Weights of a small mixture-of-experts language model, trained from scratch on English Wikipedia.
Size: 14 layers, width 160, vocabulary 8192.
Experts: 128 experts in each of 14 layers, 48 squared ReLU neurons an expert, 6 picks a token, a softmax router.
Below are experts of layer 4 (counted from 0) of a mixture-of-experts language model. Rows are named router (the router's row for the expert), up (a neuron's input weights, with its number) and show model dimensions 0-159. Each number is 128 + 32 x the weight over its row's rms, rounded and kept within 0 to 255. Numbers have three digits each.
Before each expert's rows: "gets" lists some tokens that make up at least twice as much of what it gets as of all text; "comes after" lists some tokens at least twice as common just before its tokens as in all text. This comes from a sample of Wikipedia text that the model never trained on. Tokens count by the router's weight.

# expert 93
gets: " |\n", "|", " ", "\"", " \"", ")"
comes after: " |\n", "|", " |", "\n\n", "3", ")\n"
router:110125124146121108160127080146095093079097157167191099121124157119151125143132144079105093150105132178159174125091134216152158115044196135081154090158085116141157110136138130131178111090095090070086103155144116158065092138098158066157110125129087132162142162121126110145149116070130143155067080165136139140164185120183148089092154113122145120110123175139122151125106094121090161177180123121112225120118132158147080126090104118165140071116161147106141094132135168135075174086150136
up0:153131078141186081165124117060132110086186108146122096144189164117107119128109137163167154162054138091109151104119084134134116149131137141147107114165124170118081106104107206113087117160147156112100116148117163086170104106108113135146098147159147172145147136114116069164162107073103154094121117165090067108173096129098135102197090154194172133183097093128143121218141163140101106131112141180133121111109089105141165098150125091093141164099155113178084147129119143205067122173081124
up1:091141123108161101143136140139139123085113091092158161094176146162145100157079122130100135099165086137157053122089113134097136116145134090134147165077139113149063141099110133102131197107099090153158142076121192177127152124088117098095134128088087162102121129109124095122107108134090166113150180116154148096122178121116182189131152155145130114121161082162115111142136084178152134172116076140068189102136142201101157127098099117176132137083124147176124078103054136122070041194119177
up2:118180096165148145153098074111172139090097130068175103138166127096094146155174159152119154163087143112200169180179079151137134104080163109098112161148158108176123150157125097118118133157129155142109139083129144144132111134131129125087053105158161048153188114161131104171115121093228137158077146185099128180134156118175188135121122173078103099165153140148132121142153125175119155167197099114141110119163113182114118067097122114085152142095098115130151082109137178128158150160147135
up3:149115208108127155144089139154210174183159136165201178145154125130150148111114114141104125172098144149148112084157068168153143149090140200139127140121148131093101128083138170096080129156161132147145144052070109162110143124125084102136180119158148124122131107120141116118116093171101149068120197126091111111141141135121141174101109183091113104076153092090116075219119125121144113179109156123143096151095127190120172099189185123142129160109107097169140134087085109134103086167114097
up4:123144163138074137177135101110140178160125109153122085057130123106084137155108131131125130113199191116108110139076122117137170192129132113184100172090152162118107080165118074087103154116148178185123125148101141114107123089100150168129095061066141117109164127174146118130168120150149130114102132119141153161093091132105060156154184106110170193096184140114151151086156148128176134132084131088176064074095106163133132158069094199143136109115089101165162172130083108116126164172141122

# expert 123
gets: "|", "-", "\n", " ", ")\n", " V"
comes after: " |\n", "\n", " |", " was", "s", ")\n"
router:117102154128125093145100109152104096047101132179137122154121142149136096127188155077116108189145073163147130139101181219152143140087141153109154084123071124166167172140154126117152088099098067080074088164158139096113100162125148079174126133127086069137127159121128144128149106114102153149106148080127110096167157151164121071145152138157121113154116162114097157080120121106064100166151126123109180081129198141139143097135039137149120127099182108096146112167124111129073145042150141
up0:158135120081166131157091122127160161055139046117127116167130190131142135126097137139107180118102139125090108114110146107116129107136167192172172124096153125116086146150127163143150125095131130152094146079152178159182162153137112085117101145178139124135152167142090087115136143154125154125152234083056100170120170125082133131168118163147056153112097106065096136101162173130189109117112162080127138133184108043115109143195087166111166119162142067108123101128126108118129097080125117
up1:155170141163091151157138126172146118152127099177130151121143155208136138153082096115129188102103142090134128167129134115141118086131141142132140118111135130157137118153169176150119128157104097146069142175157144107113172140121182164128110144144049140173129128142115139151127076162140125066093129078047119188080125169109091152157145131142172113088157170082193091138144189168158072170066124097107152130152147131131143115191142152134105127125191103124043138059045126145095169124132124
up2:143126138149117156139167140168111168081116140108086113096151131108091092167069174133172174142125134091132102108126140092086170082129132108129154132131133127106165140128138121105149098122133118158122078101114162106150135101112114146112174120127178118195181124208152105075168162142131185150201170105052155189140090116083161160137130179067100084148112149120145124125173128126144135129074202113176133076111156144119192176110089200113184111154175118137136144103090181096179153131088099
up3:175141159137155122156097155173140132104129106094139122109162156165123138140099152113159116125098110175153068113147173110096119131068111122093185107094087129123085095147084107106151108159049184117077125114114145111180151127145123167120128088140154153104190154159080105119155135123155141132097141066116152100137123031178131187143157106173180182151111122109124121095118128137097135187140109182181064133125111093153130109163121131093184100193126109135115061081142079123138044160121177
up4:153159131118070127192170080118157145115110106121106124198150133143113126117109122175134085068169084140118125094089137108143120138124154158134128202145134138125175140100053139145114139169139105103105155070102130123061142147130099150087127101186147133147083106105138129070096153132130138184129198046180096185101071128109140092094126117092106036102168098085108176111103095162150127105076129181141158164104178096114150117085138139126146110111114140090133181120109160202158103115128140

# expert 78
gets: " the", " |", "|", "The", " The", " a"
comes after: " of", " in", " for", " to", " |\n", ".\n\n"
router:133099150147142150103101119152133088054112106172162139136101142127165131125182134084113089164126111131146140110083177180133093115119114173085166031113094071083158166134169112114149116111165111111047116113162121159114117153128159062118130151126098096126099175147140109149149074118107115067161072157188140144211193143140104110130100105106158089145120147102079197112068145072111161147145119152146150141132154167115134074129149088134128103160174185093158138130120133148133128042127140
up0:119129123150173101141163146164152150128098067129112145136160093167137156123094133127084126144103177080218077162100108156140117113112077069119140115116095107127069062115158120127103120136190157161116166126097108116126120062109103148103118131137054156130143083126138161150138114183149151140193142130147120141085079085056153140106154189164129146189148157152058130073130092122179072080145137148071176085156157114180148113124108165082146160148068144094124146139180128141134124135117164
up1:130087107148123105076191122157163128081150180116108071147167139122097152084122119102096191152119123170171152153134086154037073119123103111200127133095124095105092119132132153133137110167146129131141116112109076099151129142106152091101145099155123133127209203142129124146110174109087105195100121157126122161140193098034154162161123177141098120030160119079065147137133148092145144134149137168139102157136154100111145129132105174117168068190125165096119144107118124141132154129152161
up2:137168116165136118113113094101196143109105124120110116148160128122092120162147162110149180176120128058117086142106069177121113130078161086131179138111149123134110166132120141123117151107100139158104150116171140150141095115109147119153090091157082115133223084167135122116100127090150109166168104089159119143140148113089073213140082126174147130134193179069187124134135103093148099133154079128143119199150063132114143154165128111154143143165066200130188156159167202114108118073117110
up3:156151167087095070083136161132133161088086099074152121116144081197090085077092148060150126106088061111136082148159149101119092113097144117129161180139107121174169116154168107121111181135160122144144142121143134091138058090075122133136136091128101157114101088132090121071125107158154084157160161085118163107162135089106104118121156116117109173149189175140083132125112117117146133156150103095086085119181130144175146098166189123114106164121127155108050124066131084121200123103061121
up4:157089159140103091119127066143137110132145073181157123122171097120085140135098135121156123128099095167108137099107148131153111166065121078171091161093182088149103111098132210097136143119128129149141165102121165098196156095110147048093132098057126152115129153106110142120126123110113154061155136139122142131134116164211160163129128094129130142174088087123088103163099149124129158158157053152121188236174111137153120100158135121091069173100127109168085100146113148188100149111116136

# expert 88
gets: " |", " The", " \"", " a", ":", "The"
comes after: ".", "2", " is", "3", "0", "7"
router:087121128120124103147105100153127111098133174130167094100101197126147109131219092094101086181099135155186163128099171228142152090069168122121142084130104098149164120140137126142189109087113121130084133111132076122073107174141188130148099133111089120158147141112120111076101103056085117114129103148162098089157135110157122054130151109061113108173145174149144167140079116083105163167175119124108188124152136158109092140132115143157159077121209163099144089114129128116092127099151122
up0:128174141087088119132176142163144186192202134095097059161168128114152107094119115113073073100129130164093139169106144107043114151111124124219147144092162187143113121113102066144161191079091086186176093136148131124140146107125135126134158096134113148131077125133182103100096058102147115135084077133121104077110153126175132117096130102128193150189175179154141123109158113137167153094105103118113093156132104138171121150177161133165137141118111176099126111107097150140135146165101111
up1:150153135135107151089153146103109180127062162141179182162146111115136141150166083147080074151116060135164141151114111088079136122103134163129145091117160093110116086148126094157116101101076178131117131133064136172114119148117126145150150089138131174155127139093060150094108155171138101150124114126205135115137089138123110140154066097093119109081100182068116140140127220151129121106065122116134121198206120160137124113156152128098099141148132140176053147076109136102155036140122095
up2:113152211107114150155097067118149150106195064116106136117175055125133124143144125114097132038164121125197103113112111115077118077149141076160133071140127117148146140100106147104061108152104132124097176079144171144129135059080131139108079115135115163096152114173159131155072118149101163171117150136103119093111157112104135144088083127135118076132207140136098104162131125133155145169116145102108134131193160168154104129157112192133083094134130191125129073103147169104113166133067164
up3:108134149137143132088127155178097177097208100110157203100147125122121107153086159127102115104111132125112122150142133120131141128069113155108179129113116087119086214138117125168073153128165114112061143093061128179143147127084122116136147137147110101153177168134106085089137148128162157160136111133176091159103196137110160191142124073103095109135096118182156158170102145135157095174107166164087148142166134116093120070162134071133150062157096127163098216082137102107105130195104110
up4:178081118140142168079172110158137168132195180166165156058164098139118160157097103163115152104143119148133128083108140097142102153168126086162097152180127151158110088096152086112111140166132188165114071079103115138186083172162108173074119112116152111164164097120137118094166128174148161118174165110127160131066135157129130182129108127190125173146123109188147174153091099173167171145142170101114127104194133129130112088177127135103138073203124128105109101131081101144128092145125186

# expert 17
gets: ":", " the", " (", " to", " a", " f"
comes after: " of", " in", " on", " at", " to", " from"
router:129140098138110109139096114150086078132114127180160086106109131110142137119192151098105132192101083150155078098070147223144110139109160175141116110137103114107193122110113112126198116127117079079155086149185131111086072123125169113093157087112099079138155171142147168128183100098136171125129098139151105094168095112148106104098155131110176113079139148152151124136095084059096108128102140118051196169087155085137135147075101108203132132156166145135143133150081114107065151094138141
up0:118151130091146160215118073108105148126137104118133145098166161094103122142164099104106102093152164122148110143081137193125151087140082136196079055174086140152095121157131120151142087170161147102104158109139136132113084167107149161157141096138156159111142165102090122153080156082148179172196126101105136144087149096099154127150160158101098090096143148089122150129147162148136187032163097067129149194126157127113145145116128098165096162090108158191146144100125155058148180160137093
up1:150119131100152136105113176138140181196173116103137136091157141144049091116096103165137113083105080114102095137112147167148083172078152129118211095165169117105107090119118081098155168135150150104174124132166148168120156160148095156127179087122210130129127146133156121151090154118179165078133166150091137077096111138120095228126129088103083148163086182163155128141116146114097121121159082123104109106112069115155127147124099128147173151110133223086119136163130067084109121128108098
up2:107142190180116092082079098124098138137163113102131110117178140122106169142102184117108112128163188131144142116124149127124112143134200067134101127141176089137119109143049137110111099143127152185133174162150131079081185105169185182088076083159113103174162139181127179064196149134158140151147170140099156114146160136120115125129124129147095123142105177138110111188153139074136155163102203137129098185076060106135145147133146151125093174181114123109098152143110167093125156171164114
up3:126121056134143118101093136134136195232182166122133133184142129198088136135088098090121129096109104084117109128092115106145092148115165146121122121105163149196077120160131103147097106118138217121189126116069067113125126136166120160124144151113172106097092140171176128165141147195169110081119129121176161108166121126155080165147152175090163157132168163124148151098153093125116145086092174137068150103125100124121117155115119142129171130095142171126122136165076081172169156186138086
up4:146115155154083114134134099150196142115197098094118196105144081063151114135098099148171132122147108180128154114099103142109119114176137114155125104111213139097116154081109112098108113175107148112150113108156102131102129177100105124125093046131166102200142141124133146129133156197165086154147156104181140124113134168074156121139098122207121085105188165148159129063167152136165091179137118125132136206146103101103132131171092163148084127142101150075113155086152064172138081128114147

# expert 37
gets: "1", " \"", " The", "4", "7", " ("
comes after: ",", ".", " ", " c", " (", " and"
router:108110126130145102114127123119113083080118100195150139115113162106143119132172114141105102142107107153173163157112149217137142134117127156075182083173095087153188108152137106165165107137126101115101093115151128101074045141105157081107149120145098116160117138109116138119162117117083145114130055169167140144166176121147151083119085076065128104135140179114125185108017096093073106142190152166112157099128133151157100128149119101121102100133173146102168142171112186131049121095134170
up0:175145153091156076137101152119127183122152167114097134185158082122184181135161142077125136117128102125171131165154151152155127114122075139106079135155066118170189139089089151118184103152194127081096159135015065099133164130107085130097051146156120171145134143068148060163153136134093185153141124057083159117088126112145149116137105114152124103168166116174136187134084150133149113169149121163162156135119136120146117122176126102089141153149126129086164157136136082163144128152135118
up1:145117147124156143051094114082158189157112121126139163107136125117088103168078152098123176110097191092086098092125132161089186094149114185123131154110107101164141118170125171144101093138105132139077205176161122102140109108153132173206163118122047090149090128176154119137095113184112123220097144077097112085096154126116093196115105145141133103106140164089115163145156129114172155166154104106162118132115096130131194120105096175126172115175067122135108160087123114126095138131100145
up2:096159128095145100122128133127105160135156133145114056144157058097128067158078145148162156080108105151166139125145127124079109152070208092190144082140145110129096129164136084112176152131210120150129106157086137196123131162098107144119162132149130169199118175170146098151104154166123108087104106148178129162143168179130118133113092130112092163195192151126121100133148075110168181160118100115116095188108135147118123143177126122085104127119118120134126145040130154110120082170117198
up3:146134095139110094154168164104173123155157153114125056195159111130102133126190078139115155099153128178086106093174113111123139129140232126117124125140178142066132118210120121101131126107097154138119094082082084105145098093077134157118128137167113138127118126175164112144139142164196110145150185094116145126106159116089121144088128119166139104152093163126115086128159119070106109108163203145137143191150188139206117171135129124067114086098143129173130173096100111120134115206126175
up4:079153105073158106163086151139181193155102138138119135089131072127069131154136115047154124135158142132145174150101142098081128126050083105149155088156123091143139140118079082143146093067105102125118146122129170098185139096134124150083198139129150104095074167143081158134113138139109053090091203113103077150118132103150179106082100088129182112118100128107119096140135100150131120157103136143082160133074181150126164118166086155072130164131088126094141180098145096168116102123161093

# expert 118
gets: " |", ".", ".\n\n", ")", " is", "\n\n"
comes after: "1", ".", "2", ")", "0", "4"
router:141075102098136113156090070150126121096134177155164134139110172141151097112206119079136110157107147163174117153064136172116127146110161165091170093138094103117143137107145170157173119119162092117047057099162121099088051139099183139156132153073083099183144146107125130124143114096108115106087109161142094113228181127153131063078136108109126081126154158140139193104092068129105130178115115158104186114109155142113148097106105130151177136121161132111125131198133128107096141097123151
up1:167111116124102086162104106175172116189162164142180164083166163136173158080092111131100148140116174122180111137130092168111138154104096155170098097097195131124137135089103176125107133141113168107088091144111126108114090103181183240118133116163148093139175147095113051142126142138130131076095116132099180151092154142164062123175137176149123124136155113146157201181121185162158117148122120101161143107110160142063139125102096168158158068129116160092164112095153100106158149135106138
up2:101134163101121167086166105134149146136159158185125122156160074167132149102102119083132097128112072147135089135170114137144097117089103071138101129135101111182106068127170117141070099140139109108096079091068062098065150100121136188178120152151048148141092125113142120209077080166112103177109145091169132107143123139124104147117077134153091081118159124102114104130119127203117092082137108086108105110116147121144142131110043175107149093183083113113180121119161180155152086104115155
up3:123135097127152148149148133168107151107090082163099098166173102091141149144095111147130189157125144123095179115095090068090149152151159140148095138115126093159068173083073115113107130166123124158133124176082118108043160106125169137093064115152114110185168105133128134093138123154190117126119104149082088099112132143146120142103115181111151053162161133155136136095145162169093137105115138114129152164131125115120198091071119129101185063143086168186142083128028134053136117149151103
up4:076161144091161118140150116142113114054146104127153135144169131077178147147119121174132129137080145045178117195095146140145051138109171144180113105091177131139130115131106141158131143124080116105131140078172144161135100140160112194063189092136125077150155090124137104111116101070092126139150102104109156115159202090138100076141119140176121067185170117129141138148130173158127124158099112129133094089136127196111153083129126174126114167164078109086110097116206128137166146084090164
up5:192161144131099134089116081093132143090119164133150128151154137144148100126118168146119182110091089127170130144173215131165155078147172153149145080130159123125126157133141152105089099161102095123114112092146209105142114125075148180156131090110144107136084120125126137207134047128209094117142193119138142112108160186140171139136176105151177115204117133124128100121120199147107144113192138144147118078139087160147094110136119141100124198144128074175175137112158101079140125147108068

# expert 67
gets: " ", " the", " The", " R", "0", " L"
comes after: ",", " |", ".", "|", " of", " November"
router:089121128116134110154119115171102107088083144170181110169126135143171101091155150057118117147134111162152129112111137167214177094084148130101151130136059121131153164132172097116183042087115096115091090092140129123110085156119157098132102105119058129148087139111149154163185109111094124117076106181173119122132170120145158074125145102139162124102090160142110123098075127082103168153167114136106181120129170117159084117092107096193092132109170170121193137145061145122097126055165157
up0:144121114074145114113123093124187141150081107098122098119179133124140140142200100066086149082129165126106127090104150118168171092166100094127102169153100167145146126124144117122168066185106155090136085115156091189151124158150145080097088085124041146136160103140129124129167083185123110152078145090092143155123143173131109224115138093131111158121120134096109110113162168106162103126134058132145157132164094141149096123181086164096169118156101100147114163074173106086161174089196136
up1:133114117086118119147189079106164186174188101110082136096142098114086133079108098130121136050122091140168147079142069143151140129156094106156131157143153117095153128138096092131148114114149126194050164071063125123165164046159117135140141154138139095126160127126133166150142115214163139177136162110099181195114147166116104181122109125067050181123146114128091082127141160122167074135140141099086140117147082140110098104155107138105150159131102136137107100144157174159136138114171170
up2:113127161143128155138103098168108174144129127169094049139147140142186125127131121142118157094143088142109131163133104099085164137114103107120155177148150149197119173163057187090140058112117132098164087141132171112072131172153118198117089095128138192103130127163180125147117136178148082120221141121078212119096136146151108121091173121137106112100178172132131125072116203174140132116088124107125096079160123170121128159168047116107112121121127132113120124122094084142142120106183096
up3:099117178081166105124122131097157229144148088105108121126139114109121095147166089116154124099156142076118131130108155091123142089184169112143023109174099114132159100132104090112096095163157096065188166110106148108122141161156117113158134120148047166161083113157094159142102155150099107172108116085099125157125124166069105163095141169134119150144106148078115121199160138115141097181115178154135143096150160144177117176171185097097165120147068150132137196086135106084159117136118142
up4:132184103142132128105143119125160153122159112086150130130161047069107132167073139136158190135079123094096084148134102100088161137114037165206099148150176152134113134147106138099184113082117113123145124160126109093129082118076135198125150157065129199110141126109156096124136124161110157135090128113130139161150090173133159124174099162044170109064190162069130122110111110162178108152142110115143143125130108133170131171172125142121192145105117140143117112044105102142084163128119146

# expert 70
gets: " ", "st", "em", " New", " St", "h"
comes after: " |", ",", " in", ":", "|", " October"
router:062126102101071117172134075158113107097153156179104109152103126177119106085164184127099117177130146142166112141085128117163123128107188167071156116094117133108136172142176106165196095115126080142078096090149174117124102091097134107150119151106059144150113115105124153142140126073108127091093052159144128138185171125113156092093154134133143098112134184124099114138096110081112121168153069164122176101158127156146071092135131083156128056117163118083149141104071194180082108107172111
up1:157137111171100141099110087124137143169147133068132054134178096126079101127179104135077111105155190150109096125103128152186112131144165137138195117082179158120082106128109066163121099194152131117166127105105156095092087129082141151087135143139120121161128141127169121083175180143090102144143111143128162040162140086128192164110112120158183155127204105130118109142115118130220077100103137062105110149088076115158099137120106107157175122158107132161121088095117118127130147141092067
up2:113114195158097157117076107079149122139075135139182055199197161084178087094159128187170109176121146098100159176125155140187172107137126162128092092154124145160164154131078164133114143142139112154124148124132141141123106109169065145174130160120094178139130131128113207192091127147134098095140151175123122114195117094146123119116138072125108156133097117124172173137130149166135112117176128092098143164124200114122118120132139139196114105128129117122094124091103068101210149156187139
up3:155116209121099169132120170155154181134151089067128123122127132098131131077119114146120115104085109144097152087129098124086111139106073082153143156112164148107162161151118107124108077108111131141084181099137102098066113108126169139095153117139110116118142109116121200132102148091153146169121139067185094121053153124112106192155082120119133148178147078086133144158105136171161158173129148181130103161101139172059141163145065089178064094098035165078082102107177128111129127112126129
up4:134108182173087162113125122193106112165133131161154178167194167114116140143132125145136101122137125088054145124142104142179108119083139123178186145089170187099109099122115092143089160172120118097127095077116162093058106086084130181174176130151128133187165114099198104120088140136146118105136165093050136098105110144177213147146126128178095140152108131113150125155124079117148147055124144127089087130108104123151112136133082106085144091153084165110066113119155188132130150116120090
up5:115099125114150123132128109154104145113099140147134120096179174139130158168108068108117134116115145106117064081167121166081137112186194194127124123138098156122164127152127092123182135100184098156200163139115167102105089096112141156088109143119119143150138133153137170109083064110140160086094104114092183169134119068173132160090131117156104117141156189137099101148151160189138147122097128104131121172078123140117175127098198223150108058170161105117100131083074191148084134134072126

# expert 91
gets: " The", "ar", " the", "The", ",", " as"
comes after: ",", ".", " was", " is", "6", " and"
router:129129156132131126151086119133110073121140171142194146163110170136178077072144147113142106166104116150110145111086147215128113076096150107126181080151070112132127132137102118087161085090128094098092081095126156090063101082100226115181091137179090127167117153112111098142146160074107137117151090158145103139157126118187137114121131091118178114112077164121121177068120081100096158101120127148115192101104155154182117149075094143160137088099190172112118114138129151106083124109144167
up0:148130112130132097138166157095135147131148128129163153096148172166097159057120139168122086115119155136166116119122157098136111128092090148096112179120098123123120201125150105174097095151141133073086152149073129092145204096112114193138192083180063144156073120105170168145124131130159136241111143087143136093067139192121137114112088100128079106125105137142148065110071140160145178169143107145119142114129119064128108151151129133089158105130094117061119196123169089166131129149163149
up1:110140103096103119157136187116100187178159199167155164124148117090164152086100120084188166138120108168123148109121116139092124115145130171157128098155135176160131131146069125145119124150142166080129161133035084097108109141115126141167090120203117120107150119153147117169094157130145137093155139139068087147116122107149136156133193150099098076110122161045138110108126094177123156137161107163162147132159070135127114125162157157159064125114050138135133188116132086101204063178093149
up2:117183186142102093103083108151157184131153132134167159108175152191137123136153120056148112128142177160088153167162136153068123066199071087131120144137117149111096183081205132114101179151129132116083123154123163078096145119151123151206130101140065145123107149162110097158108170117147164169166143166071146145110122135135171091068117169131157162123151136146144071121194136092163136131154153131141112146166158105188106139094168110117151117169134048132152114118127098088109138161160130
up3:120147091178117105117144164138106159110150143067122159139156148165135136091068149114103058098117067143175110105116162094123125123104188119152126121112159138112084143135157150160152190116062175093080139160125092104093160110094137098123113080137156151112119104084182161116074149150121079133169098135135158110149115137149109091099103158141136093095140124207041122165115140109120118138142149131125072127154060108081126080093061119057179153094203107165091082112171136129107144180156121
up4:185121121134128116145106103154107130114206096164125138089158153122073124108172121197078137165114161063220164143141144123109104113114177163167140092110147134183093101113135148123092134199109134126099165118118104147130127110143082112118107108151125108160194113171130063119116097136055137140168149146067154115094134104116079154120154117198134076155113099131168133129155113160180217144111117136139092101111067160118157093124135131108152154116143071166076192116154091176086132142097147

# expert 23
gets: " the", ";", " |", " an", "3", "15"
comes after: " of", " in", ",", "1", " and", "3"
router:118128121101139087145108111142082107117098127135197123118116147115146114129208151073134120142145112135143134159115148183171177096105137158113167105130082112118157161108110142141139109115125106080077106113181120109078114133136180097140069145125073074118125146114118140091125124055103116135058133152148084131211160106138141051086158128102170149128148102147128210156086095129075147182156134123108216099131189140167119122111072115182121091135171133086162077158131155125066167094128154
up0:133125088096169073111151099158105141109102087097164175165140131103094109115159129156152152057165135060104089061149125113113151174087104137072127161092141120106122091144105118147109074133120130150137140080077072147093106089113138147178158176143125150125142103142125100070169147132214120107152199193161099166079135122102135194149175097119158173103145099146130169127189156172091117153172110081102110135137115120167098137134136127106149070118104118112172092167168094090111169168076109
up1:163152117098126120145103157193168132096119117120093136164142149102059139144153106097140146134160158118147155185158173151165150114140099125145162177131160156120110156123150146071133173136193157154079077121130102130157139120172080139107115198138146133114144133125165099057058124121103125154125144098164162150140148049193165124140167145157173151125246119127142160163169149100090130155150176121141120150101107115130173070147153150111108119167072089099135067163100090176191133163121125
up2:125098120138106117121171102135127146138126116075151086126165147130143059170113132142101117099099127100160097171145118127132076122150134116104103163108170117166094109017152158113170080150081156121158115140156148186091181198121099164093117031050190115094130059109140163091158114110125128184129142126106164122177113110139171114131119155122143150154138064154116139172120098188077159157123113104154108108148195149164116193138136162129083139158124133099162124197127111167117144146137156
up3:157196150081107157144126105103173131099145079139148189109141098093136139110141152191122213133185105081147129091102102119138148082165187143141138127157090122103117157163088105127139157121146109140129135104053138177118088101088186125157125116200173204113134072097109140086118138156124146125135119118083121133157082106129127147111113123123127084080145109128143173105171156179110107134134135129192107167118161088154175039128102110089035125174126090074084107126125153088105115133127142
up4:159103135145147111188174150170147142053090186142139123173167119115132193169165139143152144149090104076175114124097100135139139080088172116095113148173168116136141073097125154128087114130113145093122124122133099103146153096088083138130081156182179191173141133125133160116146148142103172093159153094103087169143118146105091201149136112142106165082128110116132185122166193105139095107141136177167109184178092052118082135097132136105076139182105128184087142157174078086110140128096149

# expert 119
gets: "|", " |", "\n\n", "\n", ".\n\n", "y"
comes after: " |\n", ".\n\n", "\n", "\n\n", "1", " \""
router:112099115136122094170131117124109094129104122194144107113123141112180081081169145080110100109107121145104107135070140141162158126113138190085193103124030084109162137156138087143151079106121084118094083130148109099098108127129136056144095119114070106171154207111085155109166083078094154108118050120158126141181177130187128118086135105128169098124124128124111142158121108079092120136102104138131204127145151138139107143090090120159120082102146113125144132153118184099045134057172118
up0:113152131094139146159107157117132178106093103109111155140159149084141120123168115137142086222122095128159158128131128091183186147151138097102102145072123119090088126075179127132111049085128126129140117186121089157135149163165125133111170090131139145119145175084102167140119123065126119100115103144127135140097144113155090095084109141117090139146186144166140118229083190113176114132051126103101162143159120136126156114100118122083133089104034041153088183125134108149145093177134158
up1:139147120102143143095083105101150140123080031122148111099170077130109163101144141135103131073129167123105184155108098085139152191145117194096153184110146091121090150098169150078101141157093085148115109151114135085103131145110117067112093139196127122113104188113074113173172084132156144111113150122184150153174109119099136152054136077156121171148146130137066047151102098165127099173131114165132109128182137183125137141177113090109119108176091094147102154129169104181110105159108159
up2:150115132161091125095138089133099139157172110108091082125162161196091094096127125092075137117127141103142104124159099147157146129117146153084052116164163162120083123142059155116133102165175088211092116094098152081137141171077156121128106146178072084136202123153114126106109140145111105141127121110152134173126076108130172148149128108137122156134103122169169148080165185109154130116112096145094110091167088095093152082148101089104162050129084108069124231108126147137149134188097144
up3:177119148089127163126210124166146210132154125154159159149128145095126088147115090107112225113097131132188134101146144132106117076135103194132147100166103012092116156139087177080093094126145126138055150117164118100111106154180155158187171150144149152162154120142127140128118112124150104143138132091064137163146122133117126145058119141074144111086132139093129145203122103154135133126125100115168112163220075154121157093116101101114130118122146127142072149148097106125138146182122149
up4:104173088122124118101151168139127130123158118117095094107181114052072162165128111118205133146156151115085083122093153128120145160121157177101147171155085095084099119093091106111121113105084194097084067144138102136125105107154117074149123093176129137138112087141083125090154159129134113169132158122178055133131162118167166191123090116160172178160161159128136116168143159121128083100154126181082088126178176117188092157116098161124141062149082071157066077142125171122151125131099126

# expert 113
gets: " ", " the", " |", " D", " in", ","
comes after: " |", ".\n\n", "\n", " in", " as", "\n\n"
router:122128132154127132136086098132095110107140094133180058143105128132179130120177139082133103157171126169128173148099124166168161155125139127107130103072057095125178153140146097103179107113149081113115123156185132112105118121125162094123124154060105077106145174145095149129165055028114140101115066206155115103111111104156151129119164127131167142155145145150107174111099142047117170147156112163116190093108125173147065117130081104144133114081125141147189124095121142133071144059172108
up0:135159190132099106172101134143145183147121145131143127111142082139166115170139146119083200131181142132122176112106122085162112118174089112177072110103165106165074134145134150118164123149101112097086163124096159101079166181072168177071139157176132147113160133141064085125156110187113092146118140116100143116096106051121127141112109148147191066164096091110105170132165112130122136161151158139126118096235088099155143129168142169135137121140100105150094114171122123065137123130109040
up1:151106181111123134115087209172162134162112088135096158120154180138144185124111143127140167103149082126154146184106139158100099168082081184160141148122128171107118099159150195133119177147101127128128128182115161082066157123112135157145182199182130134133101199141032153127152077194146120205128155156119130171091111081134095122119155093149164151162157102121167105176097125087158136102103112163102140103118151156182159105155133150101136121136107142135094089093152122112100117079073136
up2:136151174172098166069131080138197144141128102124128159073186121163138097145132146174123155116170154114112132162112109125165081128146139087116117107098199137136155083106108164106199129089105177162101126140123146104155143145155103062105171107197159144081090135146115119124168134142169099081109115145083116132113218125120080162113107117109187171171164113106111117155138193173126096133070128167164136148132093203136191099178138116132157107118121125130176119135173189182118090098112130
up3:171075091158114144145112160150145175114145076127113089152141152161114185150090115111110155152129148114067113111120098169087115126139187169180149069192181102139131131142135153101152092150132073145102180127071036128174198132150126119152084119150119115110103091130128127100151123176113136144102082128114124167181090165111136158098144139153138074141125056075124083152156100074184111144129132100104050155103114113127144186159129130093129105121055106140114212108161133157131098130136153
up4:089128141130108136090171088150146189084156141149106115137150141114132058118113096146083098042188089161143143113148121111104140139079122080141127162129099154106120138128168130141126096193102129124076182154082079134107193137132139180139110164098164138127105138115151127173118121136101048159166152145172128100132151141141090117090164088107141144113127096182123135114135085135133148159100118151064129112111114255103091159111114117058155152135067080086120134112165106106125181122188156